Below are experts of layer 5 (counted from 0) of a mixture-of-experts language model. Rows are named router (the router's row for the expert), up (a neuron's input weights, with its number), down (a neuron's output weights, with its number) and show model dimensions 0-127. Each number is 200 + 20 x the weight over its row's rms, rounded and kept within 0 to 999.
After each expert's rows: a language model's description of what the expert responds to; "comes before" lists some tokens at least twice as common just after its tokens as in all text. This comes from a sample of Wikipedia text that the model never trained on. Tokens count by the router's weight.

# expert 4
router,197,205,199,205,216,194,205,197,200,204,198,214,220,183,207,231,190,242,194,183,189,208,203,165,216,189,200,168,218,168,165,164,198,186,208,178,189,208,185,256,209,202,168,201,193,170,139,196,195,223,221,198,223,204,189,208,211,195,197,201,217,161,225,190,228,234,206,183,221,228,188,215,245,167,200,190,178,202,204,219,175,218,245,217,210,196,198,236,223,213,164,253,193,204,201,192,213,185,189,151,245,192,203,189,212,190,192,232,175,224,210,237,239,189,188,190,192,154,227,200,195,178,209,206,220,185,188,208
up0,237,189,230,194,180,181,194,210,219,176,178,192,205,200,173,234,210,226,197,162,218,218,215,207,222,229,206,183,213,211,201,203,224,216,215,211,223,192,209,214,192,218,168,202,208,208,164,183,213,183,204,202,210,199,208,211,198,172,259,183,164,208,188,196,224,180,201,209,223,193,198,195,205,226,182,179,203,207,148,213,175,186,238,223,186,192,225,188,231,223,197,186,228,224,190,198,176,241,217,169,215,179,191,171,163,200,172,189,167,208,186,222,217,210,215,200,230,193,199,200,198,191,204,148,207,198,214,193
down0,192,136,211,198,190,172,215,192,223,222,227,214,230,193,220,209,204,201,219,206,154,205,171,227,177,192,192,198,182,193,198,204,227,184,233,243,201,190,197,208,219,175,231,214,174,187,203,213,215,189,167,222,215,192,240,190,204,181,195,197,151,213,185,204,165,218,186,199,212,189,217,195,209,198,222,220,172,232,220,208,214,170,159,185,189,192,178,226,173,177,222,224,191,246,201,205,226,204,165,199,157,198,218,222,202,235,206,211,202,184,204,175,194,212,198,192,164,220,169,210,176,186,227,202,178,233,213,197
Participles after be. Past participles and predicate adjectives after was, is, were, such as used, released, based, due, vacated, able.
comes before: " by", " to", " in", " on", " as", " with"

# expert 24
router,167,196,205,206,184,184,172,184,187,234,225,226,229,205,186,216,194,217,188,172,191,173,230,200,242,162,198,174,183,213,174,204,221,197,162,171,200,199,168,200,204,195,194,176,228,209,232,188,226,233,218,190,178,200,197,215,168,181,167,192,186,174,190,159,193,241,221,198,209,207,173,209,213,168,208,217,195,200,177,182,161,189,203,221,186,207,178,212,204,178,205,200,223,240,182,186,210,163,194,161,208,239,183,199,188,255,218,189,225,211,224,235,235,178,169,189,192,202,205,196,151,264,187,191,200,187,183,209
up0,190,212,189,194,194,179,170,212,204,198,193,220,201,158,202,173,189,192,208,145,214,238,234,203,182,220,202,193,242,186,210,163,216,181,178,209,191,214,230,214,223,221,180,224,188,179,222,210,206,207,220,219,163,175,192,189,192,202,221,209,197,201,201,193,230,256,207,231,229,197,191,180,188,190,195,229,229,208,214,207,174,190,207,200,179,186,227,206,192,216,228,224,206,197,193,186,223,243,213,169,181,191,179,253,206,224,220,210,184,168,194,214,185,215,237,213,231,211,222,206,189,203,162,210,203,178,221,212
down0,186,206,217,178,197,183,205,218,184,218,198,218,227,225,212,189,177,182,203,175,220,200,172,196,234,223,225,202,230,219,218,177,219,163,219,202,195,207,183,194,221,192,235,195,207,214,166,229,211,180,192,210,210,203,194,230,264,186,195,167,196,207,182,198,183,240,228,222,195,232,213,222,208,199,215,203,191,179,197,211,192,215,185,162,192,213,192,192,190,210,177,213,192,241,192,207,192,220,190,201,209,195,193,224,196,230,193,165,219,193,242,219,194,242,223,233,220,179,225,225,186,201,197,204,219,203,183,211
Work and group nouns. Head nouns after the, a or his naming works or organizations, such as film, album, song, play, company, band.
comes before: " of", " was", " in", " and", " is", " for"

# expert 12
router,164,187,203,189,189,220,146,176,192,188,199,205,182,187,196,223,144,176,198,168,218,201,227,215,191,189,209,191,189,189,195,201,196,210,192,178,225,182,211,210,211,214,202,198,184,237,207,197,188,199,237,179,192,234,210,222,222,195,201,221,221,205,212,214,199,216,187,198,202,212,179,193,209,150,207,201,201,210,183,204,191,188,163,221,211,209,212,197,208,213,178,209,200,200,194,196,240,191,198,171,201,193,197,200,226,183,213,225,208,189,225,202,203,215,180,205,196,198,226,186,190,212,226,205,183,187,230,216
up0,205,190,226,222,216,181,220,202,243,197,203,230,217,174,199,166,201,175,192,197,226,183,219,226,205,238,202,188,226,199,224,193,197,196,228,213,203,183,199,200,211,238,201,176,206,187,216,238,221,183,190,236,208,250,182,168,198,186,206,209,221,201,221,226,208,231,198,189,200,199,167,199,210,222,171,186,176,221,232,187,175,199,183,220,196,211,190,236,215,208,207,189,220,178,201,180,235,200,194,185,185,220,198,159,175,215,207,209,216,213,194,181,198,206,197,196,195,203,172,197,217,186,180,196,207,215,193,218
down0,194,217,180,213,213,209,223,220,162,213,189,195,167,215,205,200,186,199,180,201,177,190,183,213,198,188,188,168,189,226,227,209,231,210,225,177,180,192,178,253,224,229,233,263,200,210,197,205,217,196,182,228,217,201,199,205,197,208,197,193,196,208,231,159,189,211,193,155,207,180,192,232,192,210,204,196,236,206,204,193,209,192,206,183,173,214,185,220,185,192,198,227,172,188,182,210,182,219,183,233,183,198,192,205,175,180,177,204,181,199,153,231,152,172,202,194,214,211,193,197,197,185,243,185,206,209,194,213
Infinitive to, modals. The infinitive to after verbs or adjectives like unable, hoping, plus modals would, could, may and following bare verbs.
comes before: " the", " be", " a", " have", " not", " their"

# expert 37
router,214,203,186,195,194,221,181,221,185,203,199,174,176,200,212,218,170,206,195,192,193,202,248,202,204,227,221,144,189,166,225,182,208,182,171,172,198,202,192,192,193,168,196,195,191,196,155,216,185,181,238,196,204,219,204,213,194,194,200,205,228,204,207,208,205,254,177,199,190,218,181,184,231,191,191,201,201,177,168,222,167,209,199,215,201,203,186,179,184,187,156,249,205,176,193,195,246,182,200,189,226,195,162,185,182,200,248,219,195,202,223,195,192,213,193,194,197,181,232,178,178,194,247,176,224,188,204,240
up0,191,186,169,185,181,189,163,184,181,188,168,222,207,229,174,204,199,205,194,185,180,198,193,218,193,190,211,204,205,191,207,203,198,187,197,207,199,191,213,197,229,167,182,226,209,187,227,204,211,211,205,246,195,203,223,189,211,228,216,201,202,185,213,223,186,213,217,185,245,181,195,256,195,208,162,220,167,202,227,185,214,186,167,195,202,228,198,201,198,229,214,174,192,203,212,202,194,204,234,174,191,222,210,202,202,192,192,205,209,203,206,177,189,164,177,174,217,180,227,205,227,184,153,227,191,195,208,197
down0,191,177,184,207,201,174,192,206,238,223,184,218,176,165,200,203,210,200,210,198,221,231,226,176,185,230,214,166,215,215,204,194,194,182,215,186,239,208,195,227,215,227,235,179,210,238,180,202,206,185,174,199,188,200,197,165,201,166,155,211,191,170,191,168,238,198,191,203,197,218,167,170,237,185,223,187,167,191,219,209,233,211,184,191,214,184,177,170,167,205,171,222,224,195,204,208,199,169,195,197,184,183,171,169,222,244,202,179,209,194,177,193,191,218,205,251,193,177,243,187,191,211,238,185,215,177,199,212
Action verbs after subject. Past-tense action verbs, verb particles and that-clauses following a subject in biographies and reports, such as wrote, served, became, out, state.
comes before: " the", " a", " to", " that", " in", " his"

# expert 10
router,201,170,209,184,201,228,191,232,191,219,181,178,201,204,205,206,202,241,201,199,189,198,238,182,198,198,179,172,232,164,152,174,213,177,192,190,199,200,204,213,206,193,165,188,223,223,166,175,191,215,195,229,179,209,225,236,198,203,177,230,228,174,229,171,213,214,206,177,205,197,164,208,232,179,178,186,198,205,186,185,204,203,216,200,190,186,219,190,199,213,186,203,209,177,217,183,201,197,187,180,207,232,214,227,207,212,201,220,227,201,220,203,218,211,168,183,180,218,233,208,151,232,203,179,192,190,185,179
up0,166,231,126,210,223,165,186,212,201,203,169,183,161,192,230,199,185,181,194,160,239,190,237,193,205,219,209,206,201,209,216,170,177,183,189,196,196,226,159,175,169,225,184,180,179,197,213,223,190,208,194,210,204,174,181,234,222,208,196,212,162,164,217,194,233,171,217,149,195,200,196,193,160,163,163,220,180,193,202,171,236,225,177,206,195,193,216,204,228,190,188,194,218,188,205,209,189,154,223,201,224,196,201,216,174,185,184,242,221,199,212,198,189,239,223,182,190,209,200,209,203,224,223,189,169,211,207,201
down0,191,239,168,207,196,177,207,222,191,229,201,185,170,194,236,181,187,207,193,212,218,205,195,197,215,184,219,211,207,203,190,184,196,191,222,208,196,189,162,213,220,185,188,185,207,182,203,203,210,174,192,244,186,209,182,193,195,185,252,228,192,166,211,230,239,191,201,191,195,199,180,190,210,175,167,219,176,223,252,185,184,183,173,199,243,198,173,228,192,201,163,185,218,220,207,209,160,192,206,220,224,213,176,209,188,192,213,201,237,200,192,181,226,188,204,180,224,192,220,197,230,251,248,194,204,183,245,189
Evaluative attribute adjectives. Adjectives and nouns right after an article or possessive, such as public, top, best, high, good, own, big.
comes before: " of", " to", "ing", ",", ".", "s"

# expert 28
router,195,190,204,222,240,192,167,163,195,232,203,183,195,181,190,238,196,187,194,193,223,200,206,191,208,179,192,209,175,220,199,216,214,211,237,228,209,205,208,212,213,185,178,186,223,226,209,224,170,241,213,227,226,192,181,208,230,154,192,206,235,225,183,220,227,212,198,165,189,207,167,209,220,204,223,190,168,198,171,219,182,219,214,199,185,220,186,183,232,197,132,202,201,208,169,203,230,180,193,179,202,205,197,163,184,224,213,196,227,171,208,214,172,153,193,176,180,207,208,193,194,251,202,198,156,194,214,240
up0,197,201,152,178,164,204,186,206,180,184,200,218,199,227,190,179,194,178,187,196,210,149,193,197,214,165,179,226,256,212,193,172,179,190,168,202,175,179,201,195,186,221,221,194,193,227,250,208,217,195,177,203,215,221,200,221,208,194,221,235,209,221,222,197,244,198,161,184,233,165,183,200,199,192,180,201,183,206,194,202,178,185,193,225,184,168,194,222,187,162,240,241,195,205,169,197,199,162,207,171,196,194,195,188,183,212,201,206,192,209,192,182,197,211,216,178,199,201,204,178,179,219,168,242,199,214,202,213
down0,203,223,210,212,198,202,187,179,217,203,202,211,205,181,203,180,199,201,211,202,205,213,198,207,179,193,189,205,159,199,194,202,233,225,227,201,225,214,229,214,254,141,205,187,183,204,174,211,197,210,205,197,193,225,209,176,188,198,225,196,199,224,170,199,224,199,233,226,191,199,212,216,203,170,205,219,205,189,213,209,246,224,191,171,195,236,211,202,236,194,221,152,201,162,211,190,202,199,194,241,208,205,197,181,245,173,179,199,209,202,229,179,233,199,213,186,180,233,226,197,207,165,207,200,199,185,221,235
Place and origin prepositions. Of, in, from introducing place names such as province of South Africa, and infobox labels like Country:, Location:, County.
comes before: " the", " New", " United", " South", " he", " North"

# expert 5
router,158,164,229,197,191,165,170,233,233,205,203,214,224,217,156,217,214,196,187,174,191,215,192,216,193,168,176,172,184,197,212,184,202,222,209,193,165,204,182,219,242,237,209,196,221,213,204,223,204,253,185,196,213,211,206,200,216,152,201,200,214,176,221,204,209,196,177,153,207,206,222,193,207,194,218,201,184,223,200,189,191,208,184,204,169,174,168,184,197,181,203,224,206,195,173,191,190,194,175,162,204,206,212,219,209,206,191,213,214,209,209,193,194,198,172,191,160,200,214,220,208,206,192,198,229,227,182,210
up0,186,191,202,207,240,232,218,200,194,178,189,189,173,203,188,213,206,171,208,196,195,193,220,179,210,191,194,182,225,242,206,181,167,236,187,187,190,199,152,171,187,182,213,172,201,200,188,192,228,192,167,216,244,224,211,212,225,201,206,217,190,209,178,174,170,214,191,185,172,231,214,215,170,226,187,176,212,184,161,170,208,185,202,215,146,180,232,194,185,182,231,213,208,208,201,214,229,218,171,211,205,213,195,212,214,202,183,178,204,210,194,175,193,229,227,170,176,195,219,242,205,219,203,202,248,211,194,187
down0,189,207,201,166,197,198,178,169,178,214,206,173,200,204,163,205,168,213,190,197,202,188,177,197,200,205,171,187,197,233,206,202,209,173,178,234,206,191,208,178,209,214,203,175,217,196,176,204,191,222,150,217,195,163,201,228,214,228,193,208,217,210,196,220,257,193,209,229,206,228,211,231,211,181,185,216,203,206,227,234,242,200,178,203,203,219,191,200,205,199,208,180,218,178,197,216,183,182,226,205,197,155,192,199,217,187,192,239,207,211,153,204,195,196,213,198,240,202,192,228,209,216,195,193,207,164,212,152
Years and numbers in tables. Year numbers and small integers in table cells, often right after a pipe, such as 2010, 2017, 194 in sports results tables.
comes before: " |", " –", ";", " medal", " m", ":"

# expert 34
router,208,198,203,158,179,156,209,205,232,210,200,183,178,190,218,218,185,217,194,167,224,176,198,238,199,170,214,197,191,153,179,198,196,194,167,187,232,173,186,188,210,191,211,187,210,207,212,204,222,211,183,189,203,193,192,229,211,173,225,200,200,211,195,179,187,197,208,189,199,181,211,194,222,189,227,227,178,214,201,172,187,181,234,201,217,220,207,194,224,204,176,234,200,212,206,189,203,185,183,188,189,230,226,237,237,180,212,187,207,162,231,194,199,190,177,209,196,200,156,191,180,228,240,206,153,214,227,230
up0,191,205,180,187,194,169,172,214,223,205,221,199,181,195,150,227,199,218,194,234,187,220,183,202,227,229,173,181,219,160,229,184,185,212,191,207,185,206,230,204,220,229,175,219,215,182,206,194,211,214,194,187,194,198,233,182,217,227,197,213,217,203,203,215,186,227,198,183,172,204,181,185,188,207,184,206,166,192,189,201,179,229,168,220,211,209,152,200,216,176,228,214,189,177,216,214,210,183,156,211,219,189,217,206,215,233,218,221,202,216,197,187,199,185,217,226,204,167,221,180,199,184,186,221,200,247,225,193
down0,216,221,190,197,194,165,186,193,189,165,177,235,187,184,175,202,201,211,220,196,217,215,196,215,195,210,193,204,202,172,219,214,185,205,183,215,179,200,205,175,197,207,166,190,183,209,186,218,201,226,204,212,176,231,159,197,162,177,173,250,198,197,203,191,219,186,223,187,157,204,220,184,200,201,202,192,212,202,220,206,180,158,207,218,200,243,223,188,195,222,196,184,180,192,201,176,192,178,199,195,261,171,200,192,206,201,216,188,196,236,177,177,183,221,207,195,175,184,233,186,197,226,197,236,181,224,186,195
Conjunctions and list breaks. Conjunctions, dashes and line breaks joining clauses or entries, plus "(age" in birth dates, such as or, although, –.
comes before: "-", "\n", "The", " a", "American", " as"

# expert 25
router,161,179,233,228,213,158,207,200,205,218,190,195,182,160,213,202,206,198,185,166,225,175,182,197,209,169,191,199,209,222,167,172,179,217,183,187,208,205,191,188,211,200,201,192,226,181,234,184,204,194,230,198,167,196,180,206,180,173,190,187,182,175,182,152,180,185,199,198,179,182,197,156,222,180,210,213,193,221,172,213,183,234,241,208,247,223,148,214,203,224,229,201,207,234,173,166,223,165,213,183,211,224,229,185,207,190,205,231,222,184,216,198,205,235,193,218,200,204,188,178,228,212,209,208,204,196,188,212
up0,190,177,245,194,199,210,213,159,222,218,213,211,179,222,192,211,193,178,194,200,161,222,211,189,228,201,186,195,188,207,200,213,202,212,206,151,199,170,197,197,203,179,218,193,172,219,233,213,186,175,171,227,208,191,184,193,189,226,239,199,196,194,219,203,190,215,239,211,174,174,197,209,220,182,194,176,183,212,151,199,201,217,218,197,206,222,167,170,190,187,183,186,223,202,213,181,212,192,244,230,167,177,191,263,199,222,183,184,198,195,192,201,216,244,195,197,178,186,181,251,230,232,173,165,176,180,134,182
down0,190,200,203,200,194,196,172,174,204,206,192,214,235,207,194,237,219,213,158,209,233,213,213,205,197,172,170,165,202,181,173,193,206,193,189,216,202,245,151,207,198,208,222,242,187,235,166,202,219,191,195,246,201,179,230,226,205,172,188,206,203,205,201,177,184,153,189,178,230,190,185,176,185,189,213,177,231,184,210,197,196,231,239,199,216,212,193,183,172,167,188,185,192,190,199,221,249,188,211,162,216,230,243,169,198,202,223,225,207,225,208,166,208,184,197,174,211,244,197,185,212,216,226,195,212,187,229,208
Clause verbs and pronouns. Connectives, pronouns and main verbs in narrative sentences, such as and, was, is, he, who, but, often right after the subject.
comes before: " was", " a", " is", " also", " had", " has"

# expert 22
router,195,171,216,215,199,199,186,214,196,210,202,178,206,198,211,187,192,184,169,145,221,208,204,205,216,197,193,167,179,230,166,183,225,183,160,170,223,209,192,206,211,194,187,200,223,206,185,182,203,231,210,207,224,202,200,243,185,212,185,196,185,177,236,174,170,231,198,176,224,203,191,199,199,182,148,199,188,159,196,207,167,211,230,192,193,241,191,207,224,194,193,227,218,227,185,230,206,179,182,181,225,245,206,198,171,240,211,196,212,232,225,220,200,163,207,180,180,202,184,208,174,213,209,237,213,180,188,188
up0,222,217,209,181,203,184,207,197,211,204,181,183,199,232,173,208,219,173,206,206,217,202,193,191,221,191,210,148,192,216,218,194,205,206,243,193,189,187,195,183,169,171,200,211,209,208,219,200,184,216,233,187,202,175,192,216,178,213,191,211,183,210,205,227,180,188,225,226,211,247,198,210,218,170,183,226,157,193,178,225,192,201,200,202,189,205,198,235,249,195,187,201,223,205,201,175,193,170,177,179,185,184,215,182,177,209,211,207,215,212,208,209,165,227,204,197,209,155,190,198,196,187,219,171,201,215,208,223
down0,196,239,245,180,199,180,241,184,201,186,211,186,148,195,177,220,209,230,209,229,209,181,210,195,150,214,213,187,208,163,218,194,193,214,185,204,216,175,186,192,201,240,193,211,200,185,178,192,165,193,221,149,191,156,241,170,211,225,198,212,237,196,193,217,175,186,195,170,175,225,234,209,207,217,179,234,207,218,183,186,213,203,184,206,181,184,208,185,206,207,220,182,224,197,210,193,227,197,188,198,193,201,199,170,214,194,213,218,218,192,183,214,207,178,186,214,220,191,215,200,218,191,226,201,196,205,190,222
Places and landscape nouns. Geographic and landscape nouns in place descriptions, such as Street, town, River, hill, coast, water, railway.
comes before: " of", " and", " in", ".", ",", " is"

# expert 32
router,177,190,186,195,226,209,172,180,172,221,220,213,222,184,176,233,206,243,195,211,202,199,203,203,200,221,180,197,197,180,229,202,208,193,212,198,225,158,221,217,192,212,194,205,208,215,189,240,186,199,216,226,200,233,211,255,220,178,224,203,187,170,172,198,182,196,201,188,200,187,204,161,187,200,194,190,233,222,150,189,167,232,198,200,221,184,213,200,211,213,172,211,187,183,212,169,248,195,184,170,214,221,211,196,221,201,202,195,183,185,208,215,199,213,206,201,181,212,220,182,187,231,205,164,170,216,220,216
up0,197,196,214,169,231,157,196,228,176,219,198,225,212,192,193,209,207,201,197,187,188,187,207,180,193,185,199,200,170,228,161,188,174,226,200,183,188,186,207,229,202,247,201,194,221,163,214,211,209,219,206,185,190,176,158,182,185,238,223,190,178,191,214,193,189,215,202,230,229,201,167,194,186,172,167,202,191,191,238,194,225,200,217,185,211,229,209,190,181,174,208,216,206,184,194,187,188,191,186,217,206,194,195,202,183,216,156,209,200,180,187,202,188,198,201,204,209,240,156,163,173,203,205,189,202,188,158,154
down0,155,223,190,181,191,210,205,193,206,205,211,204,222,208,181,202,172,215,186,203,218,169,223,207,208,179,204,178,177,157,207,207,210,200,202,219,205,163,206,167,212,159,187,226,209,197,181,224,200,206,182,214,183,218,190,228,221,186,200,191,239,201,192,193,199,201,264,176,202,183,194,217,211,189,193,206,200,201,163,155,182,233,188,199,150,188,202,214,202,221,210,206,178,210,184,200,199,224,208,194,210,187,180,177,225,219,228,242,181,205,193,208,239,173,215,222,186,189,206,233,186,216,221,187,173,216,204,217
Time and relation prepositions. Prepositions after verbs or nouns in narrative, especially on, during, after, since, before dates or events.
comes before: " the", " a", " his", " her", " their", " this"

# expert 36
router,197,181,241,202,198,172,196,213,202,203,214,221,233,227,195,204,216,199,182,180,198,193,201,217,226,197,208,195,166,170,183,200,193,212,209,191,188,226,201,161,210,186,201,188,214,209,195,197,187,206,203,191,200,197,226,200,185,195,213,195,204,191,226,162,192,249,200,165,247,218,208,186,198,196,197,232,167,182,201,217,213,227,210,195,173,196,176,188,199,169,197,219,188,205,206,199,207,187,186,180,177,206,199,231,195,198,207,193,192,199,193,205,203,199,203,210,155,218,187,140,194,203,195,182,183,210,204,214
up0,176,197,197,213,204,187,228,235,158,172,230,202,238,180,187,206,187,209,231,213,195,172,225,188,199,216,209,178,220,199,189,214,184,235,202,226,216,180,221,178,234,202,175,202,188,183,211,233,214,205,228,203,212,167,187,206,218,222,148,192,226,212,230,181,184,180,222,206,187,230,194,170,170,212,250,191,150,187,227,190,175,177,204,216,212,171,207,187,168,209,193,185,201,218,182,223,196,192,181,208,206,179,197,180,172,214,188,209,173,220,221,213,177,192,222,215,176,253,166,178,189,200,229,189,201,182,184,200
down0,213,187,182,186,183,162,173,200,205,216,188,168,190,167,183,219,167,202,198,141,208,206,202,203,211,205,205,204,169,205,220,229,213,218,215,206,219,174,171,189,213,222,209,205,180,174,188,202,183,226,212,207,197,204,211,199,177,193,213,183,191,193,203,219,187,252,199,193,203,173,172,166,244,265,184,223,228,185,174,218,235,195,199,231,214,234,187,201,208,208,187,191,186,197,207,217,209,210,240,216,198,217,193,190,214,184,218,182,221,192,205,207,180,168,186,197,192,216,231,213,179,208,200,211,190,185,171,239
Numbers and years. Standalone numbers in tables, dates, ages and addresses, such as 16, 1920s, age 66, goal minutes like 73.
comes before: " |", " August", " March", " May", " years", " January"

# expert 29
router,173,187,231,200,202,185,215,203,223,198,225,192,210,196,168,252,210,217,190,175,213,182,204,211,191,180,176,177,188,195,190,204,201,205,204,199,208,211,167,190,216,225,205,179,201,233,211,259,180,256,201,213,208,203,191,229,216,177,185,215,223,210,191,219,209,214,181,178,223,185,180,213,208,167,185,207,174,222,192,211,191,229,213,213,187,193,198,231,194,187,184,248,176,195,184,196,231,226,186,165,207,225,172,236,183,183,212,202,225,216,197,206,208,183,198,212,159,198,204,240,200,204,196,192,193,234,212,221
up0,205,186,193,211,219,181,216,242,199,167,193,181,193,191,233,223,154,202,196,184,177,189,211,237,206,219,173,229,204,203,194,225,191,227,207,214,217,199,193,208,179,218,212,164,194,225,191,238,185,192,195,201,180,202,185,206,242,180,217,210,224,144,221,171,226,208,219,188,195,178,206,215,239,190,207,176,161,190,195,202,201,189,204,165,175,253,221,226,221,196,205,194,207,209,182,212,219,205,201,195,210,208,221,170,196,195,199,175,180,211,190,218,190,209,206,158,222,179,163,214,185,189,216,191,232,176,209,209
down0,198,226,200,224,184,234,200,203,190,213,188,226,189,223,143,231,222,211,224,196,213,208,233,216,199,176,181,189,231,197,181,204,217,194,214,187,180,240,241,175,203,210,189,212,193,200,210,196,194,199,210,196,205,207,179,184,201,178,182,219,197,179,225,183,158,153,205,240,209,226,191,194,187,178,200,215,206,213,221,214,209,191,168,195,179,201,199,245,191,203,178,200,203,195,179,207,181,193,205,207,192,221,195,218,207,212,154,201,194,202,226,226,199,184,218,175,209,175,212,196,180,163,194,227,222,187,224,202
Number pieces and prepositions. Later digit pieces inside longer numbers, scores, money and date ranges, such as 20 in $25,520 or 78 in .478, plus the words in and of.
comes before: " |", "8", "4", "9", "3", "7"

# expert 1
router,174,163,219,189,177,194,201,199,176,192,203,195,207,188,220,211,200,198,184,198,216,207,195,201,246,216,239,187,208,183,165,197,189,180,148,202,161,168,148,206,175,252,196,195,214,217,200,198,189,194,246,220,166,211,200,205,203,208,218,233,203,161,216,214,183,169,189,187,215,193,169,195,207,177,235,202,180,191,169,191,206,206,206,182,224,196,203,174,230,168,219,235,196,227,175,212,192,177,178,165,187,221,191,238,230,174,180,206,225,200,184,240,184,202,190,187,210,192,195,147,175,208,218,229,183,192,152,217
up0,178,185,228,202,200,167,210,228,184,199,212,198,189,178,182,190,193,196,205,206,161,205,171,195,218,168,187,219,226,174,197,208,213,230,201,204,197,187,172,204,204,180,190,195,199,206,206,204,196,173,205,211,211,183,183,224,183,183,184,209,215,236,190,206,184,205,235,214,199,189,180,176,179,245,198,201,171,196,216,178,177,239,204,168,184,230,191,192,225,208,233,204,182,169,177,187,225,181,200,219,193,246,153,230,224,206,205,198,199,209,214,216,173,178,199,185,226,159,195,208,182,163,219,152,150,204,164,216
down0,213,231,156,188,208,247,200,209,208,232,161,218,179,185,218,180,210,176,192,196,197,200,205,196,187,189,192,214,202,197,203,230,163,170,155,215,228,196,211,228,182,202,204,217,180,197,184,202,215,185,155,170,217,233,190,193,181,188,194,176,185,169,193,184,172,178,202,177,200,196,174,198,231,181,190,222,221,235,202,212,209,183,181,214,215,212,197,179,186,219,141,182,234,214,208,182,199,196,227,207,188,199,219,235,190,215,201,181,214,200,190,188,203,217,224,219,206,213,207,213,199,175,237,243,220,161,230,206
Line breaks near headings. Line-break tokens after sentences, tables or lists and around ==Section== headings, plus the == and === heading markers themselves.
comes before: "\n", "-", "|", "The", "In", "=="

# expert 23
router,200,176,242,198,186,163,174,182,235,232,241,227,246,204,162,203,215,193,182,193,217,198,186,200,217,187,196,187,178,221,167,200,198,184,196,206,182,186,186,170,184,188,179,219,190,242,167,221,229,213,210,228,188,207,191,169,204,179,209,235,184,176,196,194,232,230,184,153,224,180,184,204,198,199,230,204,213,159,175,193,196,170,204,199,239,183,197,170,191,183,181,210,217,195,179,204,216,212,199,180,202,214,203,206,206,194,198,235,204,222,226,199,217,231,191,170,167,205,201,218,200,194,227,188,184,200,200,223
up0,190,173,218,185,223,172,199,192,206,187,194,187,212,206,192,214,239,217,224,192,213,185,202,227,200,212,170,172,178,203,170,201,208,193,223,188,199,162,189,191,227,221,186,196,192,235,210,212,195,221,231,222,200,197,188,218,182,155,196,231,198,190,190,193,179,208,186,219,211,210,218,156,206,208,205,211,163,215,176,232,197,225,205,186,210,224,187,197,200,218,185,212,171,201,193,214,204,218,171,180,222,218,236,223,229,211,187,198,187,197,195,171,157,221,189,194,177,197,219,196,200,197,209,210,201,222,222,220
down0,196,242,196,216,188,189,199,201,219,158,198,185,174,190,213,211,186,174,181,185,227,227,204,177,206,191,221,194,225,231,176,190,197,183,199,202,209,204,189,220,172,167,237,204,191,180,199,188,210,199,182,215,228,205,212,213,229,236,173,210,208,263,179,201,178,210,199,205,219,203,191,192,204,191,175,183,173,198,195,222,229,167,223,221,226,206,190,200,191,202,193,213,200,199,215,192,220,214,206,216,187,210,185,161,160,166,187,194,210,180,218,265,256,251,188,196,205,201,172,175,184,187,157,246,170,198,177,164
Sentence-final periods. Periods closing sentences, often fused to the last word, plus closing brackets and years ending entries, such as role., season., 1983).
comes before: "\n", " The", " He", " In", " It", " This"

# expert 35
router,175,190,229,186,180,166,185,222,212,229,168,194,198,186,232,194,198,213,180,182,222,225,215,202,224,171,201,160,180,202,243,191,230,235,212,152,145,197,157,215,188,221,185,208,228,220,237,214,224,205,232,200,209,200,233,192,210,172,210,194,233,188,203,193,204,199,221,196,189,185,206,207,200,223,227,183,164,169,187,211,172,200,204,182,214,204,182,178,209,184,190,205,223,175,168,174,203,198,174,176,216,213,211,196,199,223,191,204,194,216,239,197,212,198,191,191,166,193,199,191,208,198,198,200,198,240,220,191
up0,159,159,187,214,212,205,171,174,204,180,241,221,194,159,214,196,210,250,194,174,157,171,215,202,203,201,238,182,203,221,195,173,192,214,195,180,165,200,231,214,187,208,158,210,149,186,165,229,229,176,191,216,202,236,175,181,192,238,196,188,216,172,209,182,215,215,176,195,221,215,212,208,196,175,213,200,206,197,241,223,209,195,216,166,207,247,212,181,222,180,193,192,179,192,212,158,221,194,162,194,184,159,214,190,234,198,196,197,170,198,167,173,220,200,207,153,226,188,217,180,221,221,162,225,203,191,214,209
down0,183,225,185,187,219,191,173,209,197,177,202,205,218,122,233,183,169,220,203,162,198,165,196,224,203,206,250,164,189,197,174,199,190,206,207,193,216,179,213,223,181,199,194,225,223,208,166,190,224,214,198,218,207,190,191,202,150,194,193,185,221,198,216,182,196,199,192,251,266,247,209,187,170,179,194,170,227,179,219,208,233,200,222,195,194,202,211,167,202,183,226,194,184,194,201,218,186,199,219,180,158,184,163,173,247,200,193,180,214,181,199,173,189,191,224,226,182,202,168,201,201,183,176,211,228,201,213,190
Place names, line breaks. Line breaks, plus countries, states, cities and nationality words in infoboxes and location lists, such as York, Kingdom, Michigan, British.
comes before: "-", "\n", "=", " City", " State", " University"